From a checkpoint of a small mixture-of-experts model trained on Wikipedia: 4 picks a token, 2786 steps.
Below are experts of layer 5 (counted from 0) of a mixture-of-experts language model. Rows are named router (the router's row for the expert), gate (a neuron's input weights, with its number), up (a neuron's input weights, with its number) and show model dimensions 0-191. Each number is 128 + 24 x the weight over its row's rms, rounded and kept within 0 to 255.
After each expert's rows: "mostly gets" lists some tokens that are sent to it at least half of the time. This comes from a sample of Wikipedia text that the model never trained on.

# expert 8
router [136 132 148 111  98 124 112 149 123 152 167 102 137 144 164 131 130 114 143 144 183 162 104 141 145 118 127 121 114 120  97 127 116 128 190  88 133 163 190 117 127 104 138 131 115  77 143 134 160 168 116 160 148 129 138 159 107 164 126 172 129 121 102 132 158 103 138 138 102  89 138 119 103 107 109 124 138 147 128 115 144 144 122 106 132 120 130 149 114 111 143 107  83 136 106 128 175 102  96 141 149 147 177 109 169 137  79 112 126 116 166 137 155 150 128 120 127 146  90  93 127 122 159 111 140 181 180 132 125  98 123 162 121 119 117 147 140 126 151 171 106 130 155 116 182 142 177 143 117 138 109 105 126 140  82  99 116 128 139 159 111 133 154 149 106  90  82 136 149 150  73 102 130 111 141 129 124 169 104 117 102 105 150 131 160 123 100 136 115  91 144 118]
gate20 [105 101 146 160 116 144  90 128  91  99 157 182 157  96 126 147 125  98 138 125 153  96 129 138 131 132 143 125  95 131 164 142 128 126 129 104 133  80 109 146 109 101  95 130  98 105 106 118 145 126 127 100 109 140 107 113 143 196 148 110 135 137 145 143 163 137  97 126 141 107 144 105 113 149 104 140 173  93 117  86  96 127 118  92 121 151  98 130 146 136 114 114 125 175 126 131 140 129 137 151 176  94 118 133 131 129 117 144 143 101 156 126 155 143 107 140 134 176 174 150 154 113 173 139 131 117 153  98 111 120 123  82  99 156  91 161 106 153 149 141 142 149 154  83 105 121 141 135 117 160 140  90 128 126  83 159 113 159 129 143 123 115 132 105 113  96 104 123 146 114 148 123 151 104 118 183 176 101 117  98  94 141 138 125 144 120 153 115 113 155 116  48]
up20 [130 147 116  91 115 140 141 137 143 123 157  95 126 153 137 124 101 117 150 154 170 133 159 134 127 107 147 110 139 106 152  91 157 128 151 141 114 155 184 153 136 102  99 141 148 182 163 109 155 137 116 109 168 145 124 149  91 165 125 123 131 125 162  70 132 145  95 101 100 110 131 104 118 138 111 162 143 127 154 105 116 121 112 150 127 127 102 143 136 142 171 105 161 143 123 158 125 123 136 141 123 117 111 132  89 137 129  96 127 144 185  90 150 122 113 143 142 162 101 152 127 145  65  79  81 163 101 113 148 164 189 146  98 123 102 148 110 122 126 119 138  93  77 115 134 141 122  90 168 171 148 139 131 152 131 166 162  98 102 103 152 121 128  83 118 149 126 142  99 131 135 157 133  96 122 107 141 145 132 154 151 147 101 135 138 150 138 107 169 151 120 114]
mostly gets: "\n", "==", "===", ").", " ==", " \""

# expert 5
router [154 153 121  86  97 144 128 155 115 144 141 120  96 147 142 103  78 130 108 111 159 156 138 143 139 131 116 107 173 114 132 116 125 187 127 154 106 159 144  96 139 123 152 123 152 121 138  86  91 197 159 167 146 113 143 184 124 155 173 134  89 155 121  92 147 113 151 144 116 134 154 115 107 114  98 159 130 162  89 107 123 146 150 119  86 159 162 165 108  94 151 125 119 111 142 145 144 137 129 129 134 126 134 124 139 134  88 140 101 121 149 151 165 170 129  96 151 137 141  96 159 108 159 138 156 121 151 131 120  91 142 107 116  75 101 152 104 120 131 125 145 170 138 133 123 113 142 143 131 125 146 114 142 149 116 124 119 168 159 163 112 155  63 166 119  98 162 148 121 158 112 111 148 119  98 131  99 146 144 104 115 151 135 145  79 134 138 126 119 139 156  97]
gate15 [154 124 148 125 118 106 115 140 109 112 119  96 118 139 122  89 143 122 116 177  76 143 100 120 121 160 137  97 136 114 166 110 110 169 116 138  89 130 140  92 115 170 138 111 120 143 101 134 124 148 158 159 141 129 170 155 155 103 141 118 141 146  89 161 113 105 108 118 120  99 149 127 117 119 122 139  84 148 104 110 151 128  97 173 122 171 173 125 145 104 104 123 137 110 112 129 141 122 123 127 140 129 121 112 135 107 116 122 137 174 146 131 145 117 131 107 157 152 159 134  96 182 116 148 120 136 153 149 147 103 145 147 125  98  82 131 114 154 130 161  86  97 141 141 109  85 103 103 143 139 115  87 176 119 105 133  87 146 167 138 111 130  78 150 149 144 158  95 150 139 106  89 126 141 138  61 117 171 139 111 131 157 100 103  84 134 159 113 123 186 100 114]
up15 [135 125 125 120 117 134 130  99 105 123 103 138 111 120 137 120 141 116 105 128 136 135 131 137 166 150 135 147 148 160 110 136 117 133 109 164 110 114 142 140 153 155 179 146 111 101 154 120  73 150 169 154 147 138 141 129 121 134 139 128 140 139 159 114 140 166 141 145 152 110 100 145 107 138 133 107 187 148 123 119 129 119 161 166 155 113 172 121 128 100 125 134 170 136 145 157 132  92 169 171 143 117 119 125  82 112 135 138 143 130 117 128 142  82 166 115 163 121 138 112  93 115 167 107 153 160 137 117 108 138  94 174 119 111 155 119 142 152 146 136 119 116  89 133 147 137 131 176 151 168 118  87 145 130  98 115  62 177 168 100 161 167 158 102 145 107 146 120 128 134  94 157 101  85 124 129 151 137  84  97 136 162 144  95  94 144  98  94 113 125 154 180]
mostly gets: "|", " United", " Mo", " Siege", " •", "ford"

# expert 9
router [141 142 174 162 123 153 102 162 155 150 154 103 113 143 134 123 121 126 180  92 146 137 141 146 138 123 112 107 144 115  93  78 112 133 158 127 114 120 141  87 166  97 144 125 147 117 124 111 148 182 150 143 145 107 148 132  96 135 124 133 104 142  88 104 135 113 149 160  97  66 161 116  97 128 109 140 145 145  93 120  98 141 135  95 119 136 153 174 109 115 156 126 126  87 146 169 156 121  92 164 171 144 145 133 173 118 109 145 112 112 135 145 146 127 139 112 107 140 155 119 134  94 154 145 144 158 169 113 111  98  96 104 148 108 106 157  84 111 107 158 131 166 151 143 158 141 183 149 127 140 144 137 120 147 130 122 115 135 142 167 129 149 111 147 106  89 132 168 108 147  84 105 146 124 124 148  83 148 108  99 105 102 141 165  94  94 116 147 127  94 124 118]
gate20 [140 114 125 156 116 119 141 121 106 151 131 142 131 162 112 137 128 123 116 119 122 113 112 157  79 168 117 123 131 101 138 113 122 119 104 161 179 109 165 132  76 148 146 145 160  94  74 151 110 149 159 162 121  99 100 128  96 139 130 159 126  94 152 147 129 118 123 112  86 126 140 129 124 114 101 122 128 147 103 112 143 124 125 138 139 109 137 116 115 149 150 107 117 106 131 125  96 123 119 151 147 154  90 161 162 145 105 114 123 141 163 132 126 113 107 110 106 117 118  55 122  88  94 101 155 120 121  84 126 111 168 117 124 140  95 127 112 101 101  81 178 121 111 145 110 131 159 144 180 143 108 126 141 158 195  81 159 144 130 183 154 141 136 134 149 120 102 141 147 173 127 117 121 168 154 104 129  81 102 141 109  90 111 102 102  89 152 137 128  92 118 109]
up20 [110 138 168 165 102  91 123  85 133 123 154 151 129 160 135 110 142  40 138 104 109 146 101 141  54 127 130  59 130 112 146 109 138 105 158 124 120 122 133 159 146  91 160  93 168 113 103 176 105 115 141 115 117 129 120 117 126 107 121 139 132 130  88 135  80 141 141 109 114 147 166 123 120 113 110 147  98 132 140 131 147 178 156 147 151  62 129 135 146 116 144 124 129  64 122  97 122 122 135 110 123 102 150 137  76 111 163 139  90 108 145 117  93 109  95 140 137 133 185 120 120 127 150  97 132 112 135 122 125 133 145  90  91 162 163 123 125 135 119 129 126 107 130 124  90 106 124 115 107 125 145 130 119 133 125 137 123  98 130 155 145  89 120 164  99 120 148 151 154 113 116 145  91 136 136 144 127 104 117 107 151 154 125 130 159 132 163  86 109 146 129 136]
mostly gets: " |", "%", "---|---|---|---|", " Siege", " role", "\\"

# expert 3
router [153 112 176 131  62 152 122 169 150 178 190 109 119 152 144 115 125 134 167 111 142 140 137 151 126 104  95 106 137 130 132 124  93 175 150 127  90 106 158 104 141  83 146 123 149 147 142 125 127 160 155 137 140 122 109 102 126 143  90 136 103 131  77 100 143 143 162 161 134 120 146 112  87 123 109 143 156 139 115 138 103 163 123 109 117 162 135 145 143  80 154 141  91  97 127 115 159  87 108 164 162 127 153 122 138 129 144 132  92 120 131 162 144 128 119 142 122 137 114 123 136 108 120 152 185 151 139 141 124  86 128 142 132 117 125 148 113 112 140 128 124 133 172 108 151 173 170 159 118 134 117 102 119 148 124 109 110 159 138 162 117  73 158 159  95 110 118 140 112 148 116  65 150  99 143 150 129 167  82 118  88 142 130 138 128 100 102 137 131 136 108 114]
gate19 [136 126 139 137  87 110 125 134 118 123 140 145 140 124 137 120 121 180 106 133 160 158  91 142 126 165 118 153 146 145  89 157  95 125 141 138 145 135  26 143 118 138 159 155 161 126 181 115 100 112 165 138  96 100 135  83 115 138 152 131 159 120 173 119 142 120  87  92 144 159 129 139 136 145 146 126 205 106 152 130 150 107 102 140 135 136 135  99 126 105 138 115 115 156 107 114  99 168  92 127 126 132 157 132 106 107 105 128 101 169 156 104 149 125 127 170 130 108 137 112 148 147 112 101 150 151  83 130 145 136 151 121 155 144 127 167 103 136 140 139 131 144 166  88 103 138 153 201 133 137 138 111 144 167 147 168 110 129 121 140 131 105 144 115 107 116 133 124 100 136 127  86 170 102 126 149 132 135 132 111 128 130 136 100 142 160 162 112 120  95 103 115]
up19 [166 139 125 179 122  53 122 152 150 137 113 127 137  87 135  92  96 177 137 108 132 129 113 111 173 106 137 162 123  91 140 157 117 153 123 104 159 135 139 122  97 132 151 130 162 145 118 151 108  94 103 107 144  70 130 127 141  96 141 149 111  90 127 166 129  94 108 144 115 139 130 136 107 102 151  92 123 131 107 102 115 159 142 102 145  99 112 108 153 119 128 148 174 153 112 156 145 184 142 120  95 119 121  93 116 142  83  96  77 175 103 104 118 123 105 126  93  76 120 114 148 133  92  96 143 131 133 113 137 133 124 140 118 101 139 141 143 151 136 131 123 157 158  98 134 148 124 150 182 104  99 119 104 127 102 124 163 112 112 129 111 153 125 148 150 131 114 152 113 128 112  83 102 130 125 115  78 115 123 124 127  84 167  93 128 147 138 172 153 127 148 125]
mostly gets: "9", "4", "7", "6", "5", "8"

# expert 2
router [147 162 129 123 132 159  95 148 131 162 125  86 111 152 149 100  92 145 135  81 134 134  88 166 169 136 154 103 133 106  99 131 110 104 156 149 117 121 131 113 133 139  96 126 133 100 170 102 128 154 159 153 139  92 148 132  88 115 144 132 117 139 119 162 119 134  97 143 101 116 162 134  94 139 136 150 139  89 103  95  77 138 119 118 103 132 133 144 124  81 151 162 158  92 112 176 152 104 120 141 142 132 135 108 116 127 103 130 122 118 148 138 118 134 177 136 135 100  83 113 167 104 115 102 143 133 134 177 137 108 108 103 190 154 145 148 103  91 143 129 115 152 136 173 141 140 161 191 162 155 114 102 101 129  86 122 111 166 152 149 121 133  84 157 121 122 183 138 131 161  99 139 161 125 129 167 121 147 134 102 144 107 135 131 126 127 122 156 142 139 151 125]
gate7 [147 168 105 109 110  81 137 120 115 136 136 132 114  84 105 166 102 115  93  98 157  88 116 102  84 149  99  75 117 154 123 129 133 132 145 131  99 125 130 139 133 115 150 146 155 123 130  90 124 146 152 131 116 129 153 132 125 157 132 116  89 156 142 145 149 167 127 113 128 133 173 127 162 158 105 102 171  85 161 200 143 155 101 121 129 107 114 165 117 116 130 121 156 136 113 126 169 121 131 181  98 110 143 140 137 139 108 109  93  68 127 126 135 120 162 104 161 118 116 139  96 173 107 157 139  96 130 153 118 159  85 137 144 134 143 199 154 133 164  79 121 130 141 137  89 160 134 135 144 151 146 112 142 125 128 102 100 142 116 114 130 140  98 109  96 118 145 158 134 134 114 118 111 130 165 106 161 128 132 155 138 128 112 159 114 115 136 107 173 168 126 106]
up7 [143 143 149 121 130 125 116 169 101 121  97 153 138 138 138  94 127 128 154 118 155 132  81 137 135 144  90 138  86 181 143 126 121 144 124 141 124  85 126 125  69 148 141 108 143 152 126 173 142 141 137 100  81 164 118 130 135 157 132 140 108 125  62 120 139 100 137 138 145 134 156 133 112 154 172 156  86 129 149 138  78 147 117 119  92 138 121 126 104 172  85 123 137 104 108  96  71 172  98 124 125 124 114 102 114 157 125 121  95 131 117 139 163 135 126 136 141 167 141 120  95 120 145 149 123 114 124 160 115 105 131 138 126 104 143 107 129 114 160  80 172 129 106 129 131  96 128 135 160 102 139 177 104 147 155  81 104 137 172  90 153  83 134 123 120 107 160 127  87 151  89 126 142 167 138 143 156 129 127 115 156 138 139 132 130  98 174 132 138 126 171 118]
mostly gets: " the", " The", " at", "The", " United", " National"